config.toml
num_hidden_layers = 10
d_expert = 176
d_shared_expert = 0
moe_layers = [1, 2, 3, 4, 5, 6, 7, 8, 9]
balance_bias = false
router_cosine_scale = 20.0
init_std_router = 0.0271
norm = "rmsnorm"
norm_eps = 1e-05
beta1 = 0.95
beta2 = 0.99
max_seq_len = 1024
train_tokens = 304500000
max_steps = 5209
dataset = "wikipedia_en"
Below are experts of layer 4 (counted from 0) of a mixture-of-experts language model. Rows are named router (the router's row for the expert), gate (a neuron's input weights, with its number), up (a neuron's input weights, with its number), down (a neuron's output weights, with its number) and show model dimensions 192-287. Each number is 128 + 32 x the weight over its row's rms, rounded and kept within 0 to 255. Numbers have three digits each.
After each expert's rows: "gets" lists some tokens that make up at least twice as much of what it gets as of all text; "raises" lists some tokens whose logits its average output raises strongly, later layers aside. This comes from a sample of Wikipedia text that the model never trained on. Tokens count by the router's weight.

# expert 18
router:141152110118192154061141110146135139080059133137128122092078126142152101137146130067159080178141094124088117093137118162112103106116145066169102108060116132113186140091153094118183117124182075099127127119135175146230093173129109138155131183110147158176115144146102116145086134097120158114
gate0:108113135144215195068160219125084141139120134146138085155149145180121066104100120150147128141141155087165120140142128159162165124109168160140106096121147132107108076110125112108137116107157059078123126112121137134107130131085160095124097117127100087166158145077177113181129138153076093155
up0:119180161096170141064132106156156141100102104186156173172115113173143128144145158128138127066144094083131136213148186149105160121113126151135139127122143116126086103106162083134171078153080167132174185086128132079134111182092141103105130129182118106122128095139132115120115171164157127066
down0:139067101120116095137129121191140114109095132125130149187155212104162102117131074098124109186158193051101143144119148104094115117192088152141127119124110088106121171144116139141126159120146135126124068158115121138148147129162111134162175187137120145123147107089146111140212149194154109074
gets: " and", ")", ",", ";", " ==", "),"
raises: " |", "\n", " and", " was", " of", " the"

# expert 2
router:128162107115150143079112124129169141116175090160128115134122179150139098192083109150095150092121065170106125137128143130106147219138120133086140152169092100143125174111152157132120106163098142108135204091135132083141131083129083117113118129113125151179107110103063148090111125163136115114
gate0:088112152132093114081148115125141179053118095129129178120139136148118114099123110126136148170114158129135176155132135113168115115106138179128108093197144169129151073135135151140146157097153116113140148182159086128119140105147147168164087171099108105130096107127095171196182063145160158112
up0:115127175088090120088108122068125159112149160163133089170109155143123146160111158153101161084101127164148135145082119105145130133158179087091089142156116063076128141058138138081103185149082147157162120125107121096070116181104162106132156127111130179071157079101084099042170103141165112123
down0:139139161082163074091186136073101122149166108107093135105123143158136153151119105145153140147157143139099071159149111114109125223103166069090092139119123129162112160099098141085130094159172110176159076063127161134108125132101156135121126083067226235090140100137104082204144135109150132086
gets: " the", " The", "The", " United", " his", " their"
raises: " same", " latter", " next", " highest", " rest", " entire"

# expert 10
router:148143121140162155109105139166111157108121081122114099142189140067100127170111107104145134124095164177112109121141109087193115124160171069136083145159116128122078086071098184140089126107152112091109139104166139119161153190139105069168137132112136048142130112103120136122154087157092129130
gate0:109149111161090101125177181110143178130102109051118124078125068150089149166106112140138126132080135079113165161134151069168100070131093185145166178127064121077091124108118202114140136164111126140139114140103131126125104147101106045141175137158131201107117142100141188197194145128135109076
up0:083132092120125151182106098124188140099119134076128128158125184136104121111113163082179179124109104062126162171129101116095155127143158202173088119121121135156117182073067158124151154062109105138199110164097169114143068099099156153136153088130113084085098100162096127105209154121120115130
down0:099129088102155123035127093137127115158148127144154162139112118112124078088115126115065162102121130170166148118098180110146168147126192173099185150156166083106127143091100178133145061141130093156119112148120123111120116116095148082124069117100148151043121180167112102070141146104113127150
gets: "\n", " Street", " Park", "ox", " Club", " River"
raises: "|", "-", "The", "In", "\n", "\""

# expert 15
router:131080059118163135114118144084136091114088119123114067117181171165142170129094143142103148116073138156175186117120122175104160162138124128065100124182117148150139104180113089132156135149114155102135170105167163167138149121088076148138147170130159150072139130121093100126158125112146120121
gate0:134096135056053137074120157089143184108077121211119117089121127156138119127110158117155105151128075142146140125194115129108128162118197117141119117069094142157144083100138079151076096118118189112120114157140166089164124134121148174158143167146126127136137099084068123083117158086170134135
up0:090154078095205141160112078194100126164107159092133161232180182161105143066126086174157084177104149097135140130075107156182171127119117147149148076165115068073118134139107109093162142104129132154113125123116094159074134105186093082133090199115135163130106082105125100106123144134135135152
down0:099106036159128129183081083129154151097152169132135143139109130155091204134052180153101149116140152111105142167133144134089096154120161119116094102125067163142124137138111115135124140134154120155131136118083177180062118094143138173094172135179111079127133114105130131142179142113154089085
gets: " ", "'", "'s", " –", " /", " -"
raises: "end", "ap", "ends", "56", "in"

# expert 0
router:162096108105142162085154094128086166081094102118081135185129115140092093091111132082132138083153161132104145097077206103091098136091156109119117110163125177150137088098135121114117121116105132137117052127190125172165096188095118126117153102119138173129077119150101086111187087117104140106
gate0:133122070125128039135080117168129122133135155075153106136167116155152145126092121124122131101103178073121135119149059139116037135136117145078127156150142129129118121136148132099123184164150136128167092180080097164157103168147176085131127123138120092131108131124134151091164135127136082079
up0:173128134140107122165123147093110088138146161100072153214093138097101167121126132127086160110110100136174089170124101201213126105169132121133146130109076164118135106127125113103119137099090131126112141095144136158127120138100169168132143164138072163177084127137124197122136123135092105199
down0:146115161087208109099106134177198147094114112171162070170094180166136182124148121161107111134158121102162171139093083138160143108070094193159130181124104131152106120163126125096069082097104133155142133114172130152067129124152111125157155115123181125088118099110112132171156105128096200086
gets: " |", ";", " –", ":", " /", ")"
raises: " ", "\n", " —", " N/A"

# expert 5
router:146102123075138159130109060147193156110157140141132057166141196169121095140132120169111146150104177105110088090063204142174114114187156123158091057140136153149103135117043143148154185079199076121110098136130126121104128183164113099101125120089135117080124043205071110153166083118111136164
gate0:192177126140128078114141112095124146160184129131140131167180103105087084191154155156097096101189126128095144155116086135137098115185102114155068063135119153049061134115127108129065139135102082150180115136159161227182100148179085107088093112149154165127142139100146132102167131173121117185
up0:118115137080117108087077092134098082087081097163111187135135174150157051128140144138157116121191160082102133150093110089148122159160106131139164111081116091189140115138100135119111128165140085133156120127091142123128172142074091157102154130148089137134157128121134116130106122121157168140
down0:137160132132113203139138140139134123148082125175112113122150106139095126230142126172088106134133133090083111150112117184107119115184124151144114137147089136112126123105182147160087162134080055127095122151172138129062053053161131168158137118140152114138096112092179115051154169219072133134
gets: "-", "\n", "==", "==See", " ", "it"
raises: "able", "im", "ing", "ing,", "ely", "ess"